Experts of a small language model: 14 layers, width 256.
Below are experts of layer 6 (counted from 0) of a mixture-of-experts language model. Rows are named router (the router's row for the expert), up (a neuron's input weights, with its number) and show model dimensions 0-255. Each number is 128 + 24 x the weight over its row's rms, rounded and kept within 0 to 255. Numbers have three digits each.
Before each expert's rows: "gets" lists some tokens that make up at least twice as much of what it gets as of all text. This comes from a sample of Wikipedia text that the model never trained on. Tokens count by the router's weight.

# expert 12
gets: " and", " to", " was", ",", " is", " as"
router:135134111133112130128155101117147132128113125126156084127098134144167150117128173156106117127166143119133101119157142087141054116120124111161167127122115151133123103125146116197149144121128087127118120104167151165100132132127100137123131113135143169143145127105123141150138098121108106113139112123106125119133096107158153125149126151146114092103148133098097123117172139127118177098152149108119121135169124143112141098107113107095140149109136176104125146154148146076135138106126180063119162115099091083161103118155076112128158101128181103172105119125154105126127128135155126127138152140138079166150157150100149148139135133117189159128125094073110069108122132145137161103104134138165132182143144145133106125113115111088103127159115137125122081110108091126126138129085143
up1:162102076146123117155158185132119117096128177117133133127074157123110110131161127113137119145131117152128141112114113148113149113142151147119160119167144110095106085113133096128132089117104140171171090115103121121095116167157106128093139084114182143136127134140117136109141121076093092131124160108109113150135163071148133160099145133111120165120067157157095159116114128122096094140116151162147139121138086126144089109133107056108119119175126157181133121116136147096132132117093129125124137158135139115089101124131123127114153147145147105113169110138167103169153169135124140135122096127129139133148091132139123088097127152150105113129108165112130113106140145158106133135148147102104120146177094127176116122109109140135110119118134126139099167170097123187121112106101104
up2:159090129136152139133103117108125135123107133219117120123135144122162086126156120099145107119168141133155141051161140136128116114136115157139124103164106146103138094153104115134124125115149122131154123110129115124149136147097104110181147132121122141082144109118184165126124126134152149104139115155136125090113137121147130080118114121113106061182127105099121123160083149134097106114150183155130134139082171140118092084126099121117128145091137118162114146139119135152105111158155124130114131169116118129140125177164087093114150103088136097125136139123088120148157142107138120096105138117089184115143084125130148107157127098128170101156141165099131126132112170123156158114123130137099146163173120096143129097117157142156156128100146120164154159125128132129093117141117147
up3:141173167117161142184143136137096157170080142116110129131144120108152104115109182097089107142140136088131143140118140124177108123137152141122094104174128088172145144166114078109115120106127158131176153142175126142119142118158163128119156123104088151101142131121102143158122158123116100140122144110127168125151131156125114096116127117161126105144136098118148158154118123115122109091154106127113111104143136132143120146088130188145157141124118114117136126099124144075106122131144121153116126156101124124109092088095101133111130144118104147174133146135180105134138188151135100126162152121120065166138130116140113098122138127127108096149165097138138134096139090126132165151123136087165099111114109171122120124176068142114132103164118131134112162112112136093168143107085128
up4:125137131127100154163153122115103113082110131110084121145120141139144086112102142149158137147123154142075138131110091129124099097112183152132152111149110101139122108158181161171135089126087122117130091124157128087118171149155118100147132126136141095116052133174149148140128139171106130149131153157116147144104096112132136119107138164161127138084111130113124141113122119120065166131120130147073100128154144135088109143111144144142138135114097128103156155115125138189093130132143125161089142080105136137123117120128135138088150153126100129138127137099141157152122157149122081134149162137169135122133145132128107156176136088131137178161104109157114114100164132093134128113120148139149113142155150127168122180141098099115147128125089116174120141100105163124112181142111122
up5:141140119088104068155154153152135129114157185123169120094122127110102134125131101109121162117138145187144114106110080117142126130162121125092142126128135143131135127171149109110131132057176100149106115153133122128145136130111147098131131086115163129157077137145120148113160132136111105104137167087136128122112092140111106166111069162079111105130166130166159180116178100110149092156126139145092131119132133130154097146136123089120108123108097139128111158121119148182130136079118099108156129100082121094102095120099092108155082138128108129161135095115144096114132161124129128150143121132107141145128150184143152136161089152117124136158134098141136108120134112146110151170120170158113124150095114107136188123118121143174131131098140141123136137166123104141125129129117126
up6:119090162135124093151157122103112119101154142124100178097127152105117144131164113123149078108133126143133121122098134137136138081144172083125117135138095146132154130092100134125117101079127099144119138116157137099148105163167155101138120120130123094110139135101138120178131169120094094116126153150130150106144170126096116135114100148136136104106103082149172119092168064160114123123141140133112153130117129161100168139098148133173133098124105117138191142117120147144118154123139135139125154123131109097129108149121094189102102129137091111114094148121105139124106160120112115113131094139112094130157147135114159114160086184088133102166097097119169135135149096190126122117133129141127154161126126163129167140071128114115132120109144122133110136103181128156146157090093114
up7:155129139126125086147145165131158150124116100110093132104121135135112157114144132106121105131158131142155106121107129130134145134147110130114098110127162137108161188160156146098136141157116152104124100137143133150111176119114125126098119166144092150128087131063119109114110096132126146134151127126114147135144132169117130163124138137113150166133116146128084104137171144109126124135165139115121172069135122090177129084064134124111134114096164168146124160116100147119117160141145103075165149110143130113120120130119114158136115101138127139150121138104100145111107155102117156099141142124139138077115121092126129123103122153126119172133159109140180164153122120151089090079187084116135156154109112082151115124115140158123117161113161111115119162117148169182134082182106164
up8:133181097127125133149141141095121116111095100101116114117122117120162157153122150155128076177140176145126092130130160093125101131151126085158124156106106164105116121166130152110137138142122109114098161138157167139087119063136137139132118107115126143111139114137125076107152091146132092130137099121108122108120181131133110143105132115081133123110141127110124115121119115187086113125141142124105076109141111114127183130109184138122159133152139101103148137091101125118105137132139154129109099160115163124095137149095096154117105123140137132096122093108154117142121160115079111092123119149154138164113114171100114091139147102148099111131104152165143172133127155154093176147103183116110115119104109122122151143097129125119126144154135120144094142086056118098124122148077135
up9:169107155118126106067128112126169125124120134150111105143124099108136127147128108127146129091130113135179151137105119113122145118122113105137095126068090196128117124152111165101161123137115118131108156126122119086098138115125198162099119102117172124135128125132143102159184134143115118087128177087115122142107102202142093124162103120092097089089105120111150176102105150124149139135152133130157116144103147146165112090147130098146117164117105109109123132143142124158113121124138131156173112171159159134115131153109103137162154112146138129104147108134122149144148174149120080139160104119110154074157117157129132134131121114111113123136124130121157145084116167139140088088106162145123143135095115117110136133094127151206119119130120159130118120126155087120105142113129104
up10:160151119109179130120145097134106127131095119120144152169127169117117120117151167137090184147161068125098121144153134130115213147120157156119117126172138132115134139103161155084143141094150135177100127164099105146130102126144147083158123157110112121069092123119079107134109135136099105135133119116141113108149176128107078135123121106150133155099135133137127120078172131117155109109110123097128121126108116111126149114144115153125123125114145106131153132120135118123146135110145169182149133156136123105129112153164100151150107114120086119116091105148098130112143171142145133135155122106113091076156144129129082084160084092148152155137134113118142131118093158132161133111140126117085112144085189133142137134116138111137085115153134122124075149111161157130133105149153141
up11:175111142099163130156116146115151085094160146136161112110139090099100154150097174115108174146133102116115130107150078160124125109132084098112158109122115151131109093142157085130144153145141083128115155139080102112137131140109124129144107192164131114117165099111109135122117101147086093137104108084120134093132146150130103119171138160127117103147108167162130118110143152100156140114137090130088125163123103146112109131110125180174140113112166139146081140128152123135114113118148127124177124138107176094132112146181120128120117181145104110119113122173123125136151096143152130104125157139151116154110145129099086074134107114094114138113118152102112106104129123120099161100131146155095103124136141102130160141098102122093108189127088121143104124130117120134131137136183127
up12:117129145103141151129165159101129137143130120107091122143131102164157152099115109142143139107146171151105165102131100123113129166128155177149121142113144120141134118134098129156126162147133106135142122156190101161110129120142101127103148117076119146097113113097133084132141095158132097130132119128128132127139107167191074126110146118165121090104119105104134156104139161122139094091136121106136152098157119110125151104139127103112132165106090142176145129101107174128115128153103133127102105152127136131140159144153089161068122120083179122102129112069143139125107099117136123119101134129138108185164125106091129137128127122118166112098125101096133087135141131136148156136198163118174158174146130119129111139135084106138144120113110126122092094079169085098144107127133120
up13:136116140160114121111133116156140094129126119151141138178119107084142170106105096120105106176127146164140110135124105172091146098166136157106124160135131078121163131112175127118109127131150107051117114124127087157100139127112131147103129163140141121131090139132086144148117152128157142053115135138092145127074173136124103121197141104155142109111135117139168111137141147145150136124138160117157134118122131115151124088129097096155124153170150076123120127111139115158089143142129084146149128108163166153158145102103116149106156136085136142109136150127146101147148121171141108152128117147146118109144125162105093140087149155103094147174168096162113146127109123173136124141116143110109124119121095162135108137137117141131175133137128136132109102140059138159119128108132103
up14:123111121169099147120131137111103138166141126103147141192112122131135083164155120117117117143120105137118112104109146119134154127116113140115124138140130122139146080125153126147112117132140102122099138137121135091112109125129163106154143091143111141075119111095114122150127116103149156172113155167138092091141117091123090125141149090136090126108096136123115153107145112148143153100118113166187146134126137103109146129127142100093065128108139145180147147176114173160130163163125140136113176143153096117157122109152133139146035131149102118083118117104080129137138081130159110166092132099131136134149140163133098128156129114085127139147134129142141107136141113099132183094132086117125113092149099123123101171133100128112126121112145127080154182175130106161108150121094137
up15:152131170124130086133131132131132138119139109122155105089106109170108141097126132083099098171134141163142134149111119186156137135125088172091144160111127185113108138162108127134101150113133154139103108105122172138096121115161142127100132092116117088113134101149172117118110151131123120165127158125143096126134121146135143123123144175086140140091111174128143123097100142155127123154145129119100123101119101133156103139097167121113109127092146128121111069106106149130136136117126112154144132118120140075079105081145088142127137119117121125121161085097168148096094159110139078133115159142115142133147110099135131156140103163165161200159114119131135148146144101137151129121177102147100100130126111123095127130080109145113128146147135149174064126165112156128075112135137136
up16:114077133092110134098127154151106106092125162136107088143106151160096095143123168116115165142137099112105106124153103160118115111172138137096078147154150121111073180155108087140129129150130172131149164111093109143116109110126125164113181097118117116115134114152126140125136167149119153148127122060115150144086126151120166167133139130131123120119134160134138122116084130153107116124056144123072100108125135109100160136165086117104118152137154122090128117122138104121124097133128136131142112123142139135107127127095108157111111134178136133126107146113128113089153152138155144111136146125147168166136183093134149133163163103147091173102150120139143127077138125158112137152146133099117099123083139144148151153109148098100124087183129144101154133132119163138128147116166132
up17:129121149108143140129110117140129134134143132093147113145156145131151126127143092163112136140172109148125149182114114149123144141084086108146132108098121139124137133146107140107088153108104147155136144120134139125112122121106148144096117164064176094154119144127156100141128125151163184081135112150108128101175132117092118147174127114144165091142126207098143191157146164138107140147148153138120098156089133103131152124143150129133149098160147110075167082130080138114134055150108153131136139138094142118097107125138125162135113115125091142160133093113131145120138144182073112168099135145123120127141138114119108149095141120167122174098124158145096120075122168142112141143110137104116118146164123184099103119115132128129098135115106146129112133144123111146111129111123093
up18:132136120107112147152122154144105125129178120099112136137126134125161132117180118150132123108095148105099141101110135083108125107118106172145130137135150144163138137137153129155088152108150152157163129110098139104148128142143149092127165135101116143131168118113119111176131079146088126145086123148087110099089111114155144125084164123152139114110110125128156128101155122157184088117136130128086129144125098103126129115118113142154107088091130169119138125115129129122179145144151189138101113123121170150177125110119144154096124129107141114131112113123122127159123119189177097123114157131124114164186130156122086134146100106097110112089124177112078113133107120117183139117115065097169109096112155149137120150099152135177133118158123138093145103117163108125127107123098139
up19:148132114159130125076160142120175129141134098142140166101099113135127117115179115106113120099135145105139137155147130144102150148145126133140093110133146129114129137080169136143194122135135100109179128114116132131126083103107115105118118151118089102136098143118133118110120136160105040139117097121130141127136121107110126149172062143148126150116107145137145104148116172161124159096149140146137147132128139134107094129162161152105140161100111160120164154150123139157144106114078168087140092126089099125164136153135173115100119148135120091121101128106174102120101085166114143164123088140053153097102146123110100118140135123135145139143135155135111079143104133134164191106146117114107133142138159141114107107118148137112100116117128155083134147094138108121164120129112126
up20:116120137106145120109183102088081115116083093128126135141100196150103151118129140162115109115085125143147150133132106138138162113131123138131158138138106108120089168121122142152099099150121136102123150116171157137102140096100154120092117097121164150133143130136117104089108136122136112118111136149153137153135131146084095182143143100141137126148174098161150099178116082134119137087127146205110135146071114179121094116150150135101113130162123145117132154116152105125098150175106136147151133147111148180149168113144167081118138169150117124131112140111125130111145116147151107085135149115149117117165158126086117122138130101119141140104112094107141122103109137119142137131100146139141185115114146123081169099158118118129103106132143075091148114128101143123078118144115156
up21:147168128114154139130092125133113177124115108130140131120112101095168116133123144165170133074103127095075123136080147075130086160150146128150099116138130126132111158112129132119124167135137107129125166161154169169084121112122156110129103143108104115116137124134123124148099125159081117132145101118135132134117138149146090105115165152106122096145134086099129135127129123147133123099168110155136122119141149083127162127125123113114113103127097146140149156133154094096166084138157145122146150131128131150135128110139132164154125141162190098083088109106127171121100103169115153143158144157151136148170116130130108105140142138102101140099131143143112150097163118087191146188138117160138140172125143131127140122120134119071110102114102137112112095155099154095103136139056095
up22:143157131130116120147102110114132133098158117099137129111140117132149131083184127135126104184096144139162111102129162186119129139139069133135120126099113147118137125162143117114143124149100099145128122101161108202096124124158150107129104125141129168094118102120134121100085134155130119106132138108139129120168141093173123183083126123119112118079117124125097126140108131128096113088146091128094065146177085144129131126136103091161078109151099138116122163136169100083122143107114167123130100126144143142078081124143130111140101124107159135151149117125152147130117155127137105099153143142138123118150097152088106118141133133144124132133092144155127123130156127116118128117144152170059104141128116124104136102114146148164073128146126155157141178115122116096092158187126132
up23:120130112140129104139116134141163121124137161105109129108154136150106106128123131144126132090144121133197154151159121151145180149124080127104155127112145143155111164150116103104112152142115140134125099133106128088129102139138152172114127122164168144136143116142132109088121088119122155125126138123156142165124142126139130080080093104116112090129130142167151153122122176097161131101105139073112118118130123097120115122160114170088145118115156105126136148132160106125167078105145138099155121108124095127084069150087128093138098141161110135121118101133134160089129166106165122123126136166142113144115112146140117164098126124130116136128141174117102109063120175159164104139176105128131112134129130131119115127128144113120153100142185172172145095141124056116131160138128068
up24:148135123123129133127106121122146131111104081068148125168140092109125131149121129096103126110135092140144095131131125115163167069152099124119147110118138166097114091136116104130061132107155141130167117152099137107117129165128129162131127161158152108128098160173141119116153164161088116118113169106109117126155138114073086150137118135107078159108131154139099142125117127122110150090116140158120068134174150181135109113138131184134110121126163132154136102155142192135123152123156153141117124138125107088119182150153117130144172180138135102130113111110118145162129126090126131123128112151137133075150144148114158116131154100112169156136153158134134116121124140124110163132071165142110136115109139168141131139098137129120075158126103105132107142179169097112134123126141136
up25:135131140099135108132144147122145083136106103163162138138118095157117154113129116106124127123156072150117116136157055127096116073177169145154131135137141107124133133103120107110131179112158180109082122120089108116142135084136090109121131111113141112165174154108130151126123102157140132122118111107149095138132073133127117097173104151147120124137142111090105137145113158101128136135136126133115159123135109094165157129111119139127156124089079135113118118164162098113137093120112101110112159089110142151149123107087147098096117129155110125095070144143147157124175133170146137143155166143107119137130138119158123155138162131083138103130109076139089119132074141180146119127134111126145085127110109115135135095132157123169106130100140134164115079123125129149117097134184115
up26:121157112166128134156117150100134145087144095133097125132130150147097158094105116123078159114160120129118098147103093130084123106132131119101104105135146132091110113130140126118118130129199116128157110135146087130114117122164108135120142118089158146147129154150106164138107100135116136148089130122190098098147106132148145129194115141142122161118185116160151179129119169098104132139108162134134118147110137148116069118118076125125119158132118150185052112122116102143109105116167138137122111102094119139132105121133122167083185105137135101131138148152083106105146120113129111159151107139150148120173157111102093146133139126114151167112154136151146129156116132105116095098125160129128130141132141143131121127084148105123120178172078115149128120098125117162173134110159127
up27:139146079111137137082138111074097153113154104134111138148144146084120157124154152185125074103087160137066143095139138094154140129116143124147126137150102112114121140098179076136157150156130127118103165162157100130133126092156091181120113146153135120100121123114118113125126140139119153161122094120152104090145126124150122099120152169140130133104127147135111104182144149121124127129153120141133098166106146127138146114091100118100153111126095163098169134111160159118184121123147150124152137160153092120115133134123160137144121099118160108162139096105186132165150147152104114144097119118137168108084128131101127137147076148126149111110133128152137141134096088150155147158129170096137128133153127102082151125117145159110119118122086133104119106121113137085089117166099095
up28:121131147169091134172116119154141123167147125144173133172097091100130189135129105127136111063112144125124133099126154145119141150141128122129124083111185115118114164125099112076149151160152102114109140184133111115162135070113120089111133113084125137158156130170089108129114113156157136105134099141131108151120097144121129117136132089103120107089137127067133122102119119084113153095103098133122134110149127128123170151115112084127135124154078129117133130134168136117125126154102134122112166098155084149142140123114105093100099170100112119102127161135129127136157140138180118130175170120100139130158127122148139099113168160142118114129092120129099106142132143122133136170146126134128106133157144136109111071150153103123097152126148200142092091127123103122143102125151117
up29:148120136095112101162121095153170127127132157127101165103109134094152122134121171121106120138079145183120148164109123144112135123167117121136116113156158121127142130123122186105097174144146139108106130117097109133111147116082128114131116161078102111120102130134132099118124170129100141088149143121107155140089174117110118119110161142110120100147123105087090092125101135123145129112113167135111110149106132133133119158064120141142105111074138155129118129170135113181157091166141121159132145143112132098181146149166123198150130163128129143152111151108155096135101114131114067148106152116121096086130101122143117070146125135111130113087135165141118124155137085085101147124108105136118114109152156126126107155123117164093111118131115122100142175115125155092171126133138148
up30:125127080124130136134093137134087098141068097112176181150152148092152152128122137097111138129110104137094121137109136163122159134130131120141145119094129112121122093097142116135127194137129140124135194116130111108120115124132165159136093164171104154159139105168130148144110148166122133124113145120122101092145120136159131135181132092158132150135179103126127129130108100110112114083088166166133130144094196111159085122136105087113119184107106115130129131139161169136136112172144136127175145122145123106157135116143159138107129166157085111121118139129106110144098076137132107115114135112159136115134079122111128124082126121134124135076126122099149106148094112128145117102091172133082123116123143128146117163102103133114103105119152100173147118122123108112090102105112158
up31:140143152092151091091142151125162142165125148136146107103140140098118149106126111114140133125103074155140161101146143128132144080125193165170152174101098093117113123115134125106107117122119115127146163068135124099141150116117146102164149132154146087142120126120133091124138115098121148144090105114155091141103115093146132168135177121151119103097151154124145131116112166142092099120173108115120159149114093129150117099138137133100102157137184118136117155110149145145120125144099089146126145117120089174160125125143175138101123112141148149103139138141111118100121133137097111095121116134119126140152125095147140119162137122129106131154133112062121122108150155135151098112139082076115168130152138179094148115095062135103133113149130163103125096159147140142116163188154150
up32:134148113108139176127133129146114180104106140120156116094135130121170095107157119104115112140149122126132096133126111109164103118134123135091095093135134079127098121122108144158182107132133100135105092093119162130140141139105126121115110137168080104161149160146125123125114148116093147078127138138103099139138142138108161090125107139080129141124156092145120094136141160152117122159130110114126106118118131103164138135160135139113131149114128178149127141146166090096185131165131122133101119081158116135087092161142119130179166101128088124165131123136109122123134157178121106137170185089142161090104124170175144128104160154162081138141151181091120162156140129154138118121085140101105111122126168122126145146096148142139127161126167130080125143126094158139148154130126126
up33:119145120114162116154106108108111152128116112155149147144206100164152143112089147142135150116173152091127135155129100118137159168106107113111093115113135139158110140158129144143130161137140097120180126137151140150148111071138155102134139159124115130152082155113112109124105118105132125120099123127112129110123121038163133163133124187144127146125095137148113142119097110137136122132151159108104143136112134125125126143147118127131137133125131107122139122152107143096120154154151081094147146131134138154134101138099133089114110157179148131160107122141176121132155101141193082107115162124077163135141089118148127118144113114115118150107122123075099140112131115137139119124096114127154137128097127113095144160115129171127104098089139075153140088141093063086096156169167116
up34:131105115121155140128148082131091100108105110108105121163086108157091120169102126138136125138076104121119131124113159105126140162135121130179130128128052149111168095113138113139095146136143118107135166148101114119104140125157160109134145099109128164126117148135156136129158133148153173119112096073084139122168157115144112111158105131132112144126182121136127137099113151147175113111096144140113124124111149127148098176130186131092112133094125161123119098100123150124177148117091073110170161135117124153129156143141147146124136105145096149092111130183125138133119101135159174169118117178094106126139144089100144173130086147162104155115130150131110104107158108114131141126129108135117102128142132094112085121103084107111128116126170092133148098144121118148129169110145101
up35:100105125154129101128137144152127108118096117104156087116138137148118119132106128140145120142112117167162123132115126155089074148145093131119127113136111116139161139117138139129164148098119117162132141110118093104128126121118132160131181074105144126130096096131121144159140124112128136133176115086128102166127170138162176162131174122150146139092145123092103144083106158128145112138131116143170110106128119103070161095119148139131134130058149137176153141131165123101159149131115145112133113103114156177156118137156115128114076151119137129109113130159079165142138070115117092155129095102147157145140148078109101104085123111137152184132125135122103124111117170135057133122136125122135124127124102140074165138125107105088140138145161156114122128130092135114063128116133134
up36:137141150175103107100105117121146102119118194160163137116129127115141128101141160120155119157130099136115144089126145153125128165085101151104167122128095138106133149135150102125112095170062134144125116138125141153159124117091088124124096130122148134111135077108173104157172152109121111082148191105131110084143127173198078124125149124148156106163112089156101144128104131114124150119135123127118142134113167124149143128163137127132151125133147113081128134164134154108127142149085126135161180177119141163114148136103153119154113142168119145104142093164114099154106152135135097132158104091087090108098117126107106133158132143122115132142111139123149121122069132153145156093172135094112160104110114083156153138142117121123161119111152109101104146118127111123121102151127122
up37:161102124087136114122120184146111139112129146127146147118137123108153123168132129131130150124125150163123110142125112172092123088087148179125132118097105126150100144133169094110107123161112135116144150149129109119053153110154139127057172106143108077136103107139165157170130149110120152145136118152153120101121130147128156105150130130126109116129132142115123135118161163122091132140110158164161070167110081109144142116131139128078128136108113128117147125170091114117116166128130135168140081156110150086139138114137167191137157125112144153100110123141115163075131076149115113098106112179121121112123108115106178134118145121123107170098174119095134126127133146165127119116125123168111181151138127111116101143127119137096108155113129151166130107118137100105087152144109134
up38:140117133112147147172160134133110157152129123135140129139142133142129133129137068129128118174089126111148135119124099131126124143141145122145100129109124149145101117111142155139127139163123174148109156093119094104133156130170172163122140144103112092108110121153107153172118117112104124114093104120137146109126088118123112118143135157083151144138147129103114155100108155102119134092112108189095148127156168084145100089158081105129145139103081124144112153120148112148143088156131110078146144092134156132085076145134118111120139113149139115123096139108165096136143127118173138136144143171149158147107098150093123157141107152091095109139109121114106130113057108141158137106144136101142129097190128114150123149140159158089158110138158163135156114070140114072130087103095104
up39:135128125150111133099127117187152116154114120148117130141115135118124109199118137134139107114121105148132113140099138139128141127116096148169134112123188104061143130091150115138185133157149150146147133105109143147098136088100146136126118076138123151098132169078140128178125162126183174098122141097160162151153147112145139148110124090149072119109183132126132126134084159116120106123114142116091079111080099131124165151141097107091091109103112116110159134151125164101135139150086086107119073136116091134100085130124140106133109138159105093138117105149101157119134075141093125163122126133162096145138136126126136120148109104135164160129110125154131060116121150105122164135144136123105125095158135136104125133120112113154149102097157131133117121122111156118121140116114129
up40:134153121140120064151108138125145124172140147162094111121119124156152174112133099092123080139141172139107136098121142088139111121171136138124104102118111132136154150129154100104090122096128095144168174123171125108141134100086168128156131123103132129128113115072189095182121130120153151124151161168114097148125156134139096099109142107160104102145111113105139170104125130127116102118101120139163166158117101101093123144109098116115150149163098107163127129148101145113108115094113127151125173120076133091142113128143119168140134090117106118087080126177118138090115158129123098139134136136126159117206112145138145113116092116112176093114098127130153100108139148120118109111108131136107129150184125137151157135143158118153111109125138153139134094108149126148126154141160122
up41:146137100135133115183109152137168137076168124114121173128116110131144132115159079139082159126120154136134136103141121116115108109145145159145140151126156196183111095121103150148125147114156148112170092120132130092107119108112155101071120156118151118142067116105134127161094125144145139143151139120155086117165140120110108138158132128114135108143124116129129132111174131169121140157143161154120098148132089105104177097126117087136110128116134100161123144118126130092139091109090095123140157124096096135101118124110134119112117056126185132103103150150132128104146149168120170113124089125130133183090129103086124103140111118127108087112112177137136132121109124128126116151103114108143146137145108093110155103177096120106169123101148108126160139125103071123125148137116099
up42:120134153160105116103193136119138123123093151130112084117139113101176124114115097150151111121155109117107168121096132130128115164141138150113178144094143138131110142147134092082109109171103146094087115108136164151141131150149123115129173111085152118128195123139101129139158136104150152171138105108147157086110111140146130119144111105100099078114097126147171142091139120096141120136160099114080135142130120110120147115131137133161117159149105122072130142127094095113101113123147117104135129147122147154182148103137114167142088120076113113122159089149141147134142159130179125128149158113134127131134140115145103170162103136142111171137121119116162075085140087129147173145123095132142130152152133130084146144120165118156108172106124142124128153163114092166117147118109151
up43:146107130141126151171125149114166094137111129155112157130134114138171108132176163160119089156132158155136111119139073086147121144165099145151116131159147101107091110160151128155106137128146140109163123119111115126133136132135151130180060106141152112142131133097165136135109140118187164110168204121086140140161141176106087125120130108115090108124137143137124101124120104132093151141108130155144104124097126111083143128153130099169149114175087141151127123141108152160122148111143101103150124098080114153110161110122112116153121126110078084105124111138101123115134119172093078117133179123116103118132127129115118104139095137124143166111117104153151124123122087128128137120151141097136133116105096134128138112056155147130100142163154138167128150139143147110109172135096148
up44:124119093148192141122087089123125108122086119170158127095138136146160106114132131156147150188198128099131143149109118101105098117170120116110103122103128091153139107105152135142144109116109095126103134172077162074126106087144100092098103105164151110105110128149156140162119140101096153150149126152141145127140137157141110146109150131105128093089118166123140115140085171124091178113128142108114138110124142129116115178088107137143119174121093103166138132115127119110129119128147125137122138141130100123173127126078132126135103127131093134113113169135163077143156110136135113120126142140130129101138092091148158088137112127081130132170123134161072158118132101123106122083144161114161142107126163142133098160119125107132098147158143133120126162141160110101143076121124129
up45:108170161092107091108107123099156103140127168184158112111119154133158125121139146160151109135121123104177138114101135129082090131119116097149169120128161133136135137142145093145130101114144146153123078130133152178132163122142094128159125137130089157114129147097145131122140149123101138095074120138111178126097128158119143112089090138143136134146162111130111137157176105115111118109193127151106114148120109125098085161116150163130110085129141158103154088143129187104159113108157120131127146168135109120127145125143130139132121123132147165127156097131121097078131132117083142133145153123153117126149136172120128158196157125089187140111128142113138166136132078106124133142120117166101111144115135139152179133133135152144109127123087065108110100104114146152140102140124149
up46:150111090190141149135156144121138160139132111103127106140131131162140159123137135123094125162120192133071113124125127138126149150125108152142157068095127129118115170150131116129127120090104112143161108129143110141142146150131073176161157180083117159172133134178135151118148124149142123149123111096083178131125130099164085120121116117120102112101112128095159140164134137106120117100129215106118101148135164118101097143127164119141122118130116139117150136103135114132138127121122146105142105112134141104080112133132129113155146144122145088135141146140157148116132146150157162156170155104134165123155100117099104132150114165122113130136126085122109095155127127122131141161151174124150152110125172114142131106163135111106134139091141153103082140114105085045119130147112099
up47:113123152105123142156150139131122126182119116129127134129113140168147121119127106142121132098128124110124136162092120147091113138155176131112119143105111157128130141112124156138137096115153147099125125161154125111153101128175161137131070084134107112127126139082096126124118139113155109131158158107129142101137133156094096078112138097119161133126149146167149164137129105145120110139151116144136177169122135098126133165092172183144155116107156144102129148115137103131078178137129158134130125183153181143121171093133117109134121109113137103117114143103107110173106160147112143099163112077125176123119077110118144127112123154102127120168127147169116147137141127157147140079109118184132138113108140171093141132123106134175141156115132110141078148060133128139137080094111168
up48:117138147129080102119146147127102087133123159143108114105112140109131103144106133127132163090104082133105133161078149100143076134112135116109113127113132124134149116133118151140108156115124136121096155080138150135141129120131161147102104125116139146137113131156173140110129097115099116151138109155112136128099124108129088162094141150169113105121132115135101141131122097132110121108118080131123140158120119096183112146119135142108133084121141127101106173147114139170115165099054129134149124139136131132144142115151078131129170083170134138095103103148143153110118109121140107113159154144166114103120178137144127061099109115142075150186111128133181122202111129119169084113148137132144169170145110173147158131161148108160132155131155113118149120139133141123143172146135078
up49:108104120118084132105115102121130119135140140137132144120134180156150144153147148105127157181131152100185087161104161129123100116124115130089130137123117111120118177160142127149140183139125099134089085130150138117087163199133133104178123106141148140121114152150176105153114115139123126111117145128118136127109118117124150096122117120149116116137099064120088105131135156161157110115115141124125106138121162091164119145129110117123097133081178063130127161133140144103169132142114079130157124136135132174113136130136136109092156118152138126140140102138131123118140083138120122126126102138107123107109091124086108082144129147184174147136172095103129117141106126105162136116171109127129146130099123081070130129101151156109141142097160155090150109115099131127144187161123115
up50:157155147088102164109118105110112147118149122158185158133109143138126114125169095142135095161137146138158117139129125092147080135125114092116083086124145129120060133126130127067157141135128104142111176093152148127150130129113154131103171110130117112170166144151150164113151111093107152123151153086102126109146119121145135110124130111105095154144161124112064145098141102147132105143140151133101107124136142142082146129169089139133151129091110150109150120126169102120130156098162136100125111117151125146100149141147124147185102124158115119108131122150103097082141120129154113108189177102182115113136139121129155122138104135159135111167149098111133146140189108137115138144113167145094127127107157094119110098119134178105115118154141148104161080129159115126117156132142120
up51:149144124128139148102181156068102155114129107115120093153114106148103161114136145137139140166123101124114114154112167149124132111097160112111138175118111119115097118117114069122099138115102098167151089094108101133124150101126129107125117136111123128182106113157117077113110116132108097110131146113116115151153128154101116153178097108167097119113160148143096134129128123160068133117106135133136180126088130117127093120133102151086136129145121132165121152166137121123087114139166141180190092159131125123163122132156122173142147123108118118118103118141123114160167144135109143162162098111165140124147128173116093182115111167140098140119165124132123126111149103116109109167166180151162119118142140161186165153143152101111150147130109125142149123102130151136096099141131133
up52:121096153145115149147129140113178138147162125121142133122120127138153153139128136130109109145122130133140130101141141122147092099131132099116157120112149115188114126164119142088147118134070135157142119168139120097139151136114078123122147117093141120131151139112181154084177184122083158151136163129127123128135109145148140183125102101125108161162124112115136154111096145094143108082122136101151116138116132118134118157158150122141082155078118151144169110075101133130113122119165132112090172171139134132108100129174127153129172150147149136148126123103083111122135131147092097133130114165086136107163118096156155113089091120122144101166119131138117133141175105122145123095080127079118107078081104111129098144157120146092096155134116122166124094096153151139086127133138155
up53:138149101125126147143123111108139120106125088123129160145149135110130143100138121116124143130147155123138133082138100109126143125138143082171112131136139150115053135112097113146078114103170111144128099153128142168116143126099151136119119120138119136125096120153101093087128111170120147161099151140112085088133090133158090142159136097148149138108092112158111152168162175098089127149134120130153128161129124135113144148106080149150135151161115181141148107124122122143102143093158142128136143130170116181174172131115093099143145123130129186121132145110091095145169168125156150096118124111168125129148130098128093122115122139126114142087152166092133122155159127121078117092088182167099160165133144079127103108129160160121134160125144110126108135170148115126134145149152159
up54:121150090142098125156113095122121126156126160123143136115117082108153135095143129191074104129125154138126138148104137153114115133155156150133132145151116196129124121076106136157142187108112130101188145112090124136127130123135112086094164142127128114114125122106109079159108161143103111150112115146083110114139136112127092153110164098102137111109065130120142117092125128114122146128156130159100112150178093125138130132125117090083137117094118125124172135122141146110088071126101094115163168165104125136129137120102138112166157155148142099156112165103119122083145155143114123111117107134121162123104149126134141115144146138114098086155152101152166113150133107118125124092129142117103120189184156140138096105128143092089142128143134133148122089152135159154136151130091100
up55:083132132133150134125117126110157134141102108146109126093189100166127129140143113134128098126142132156155139143151122115119091132138143111123127132161146109149130126141089093117133150109140117077100136185120102157119107092157100146092123151105110117178153186165118147143161105053155127112126198156145136144134136098107164173101102160118122145097102139132170101091137158115116158128166116110195135141124152119164160162158127130102153121104138092113116138118151079160132127117113119116116152143094118095165150143124137114131115123113103136131121119118128128105180145102130114137067082091122130146116125128139109117108145116148131114119141101147120126114132131142112124167172129076106120125107085128152121122085190108133150147118101078122130109126109164133109088138117145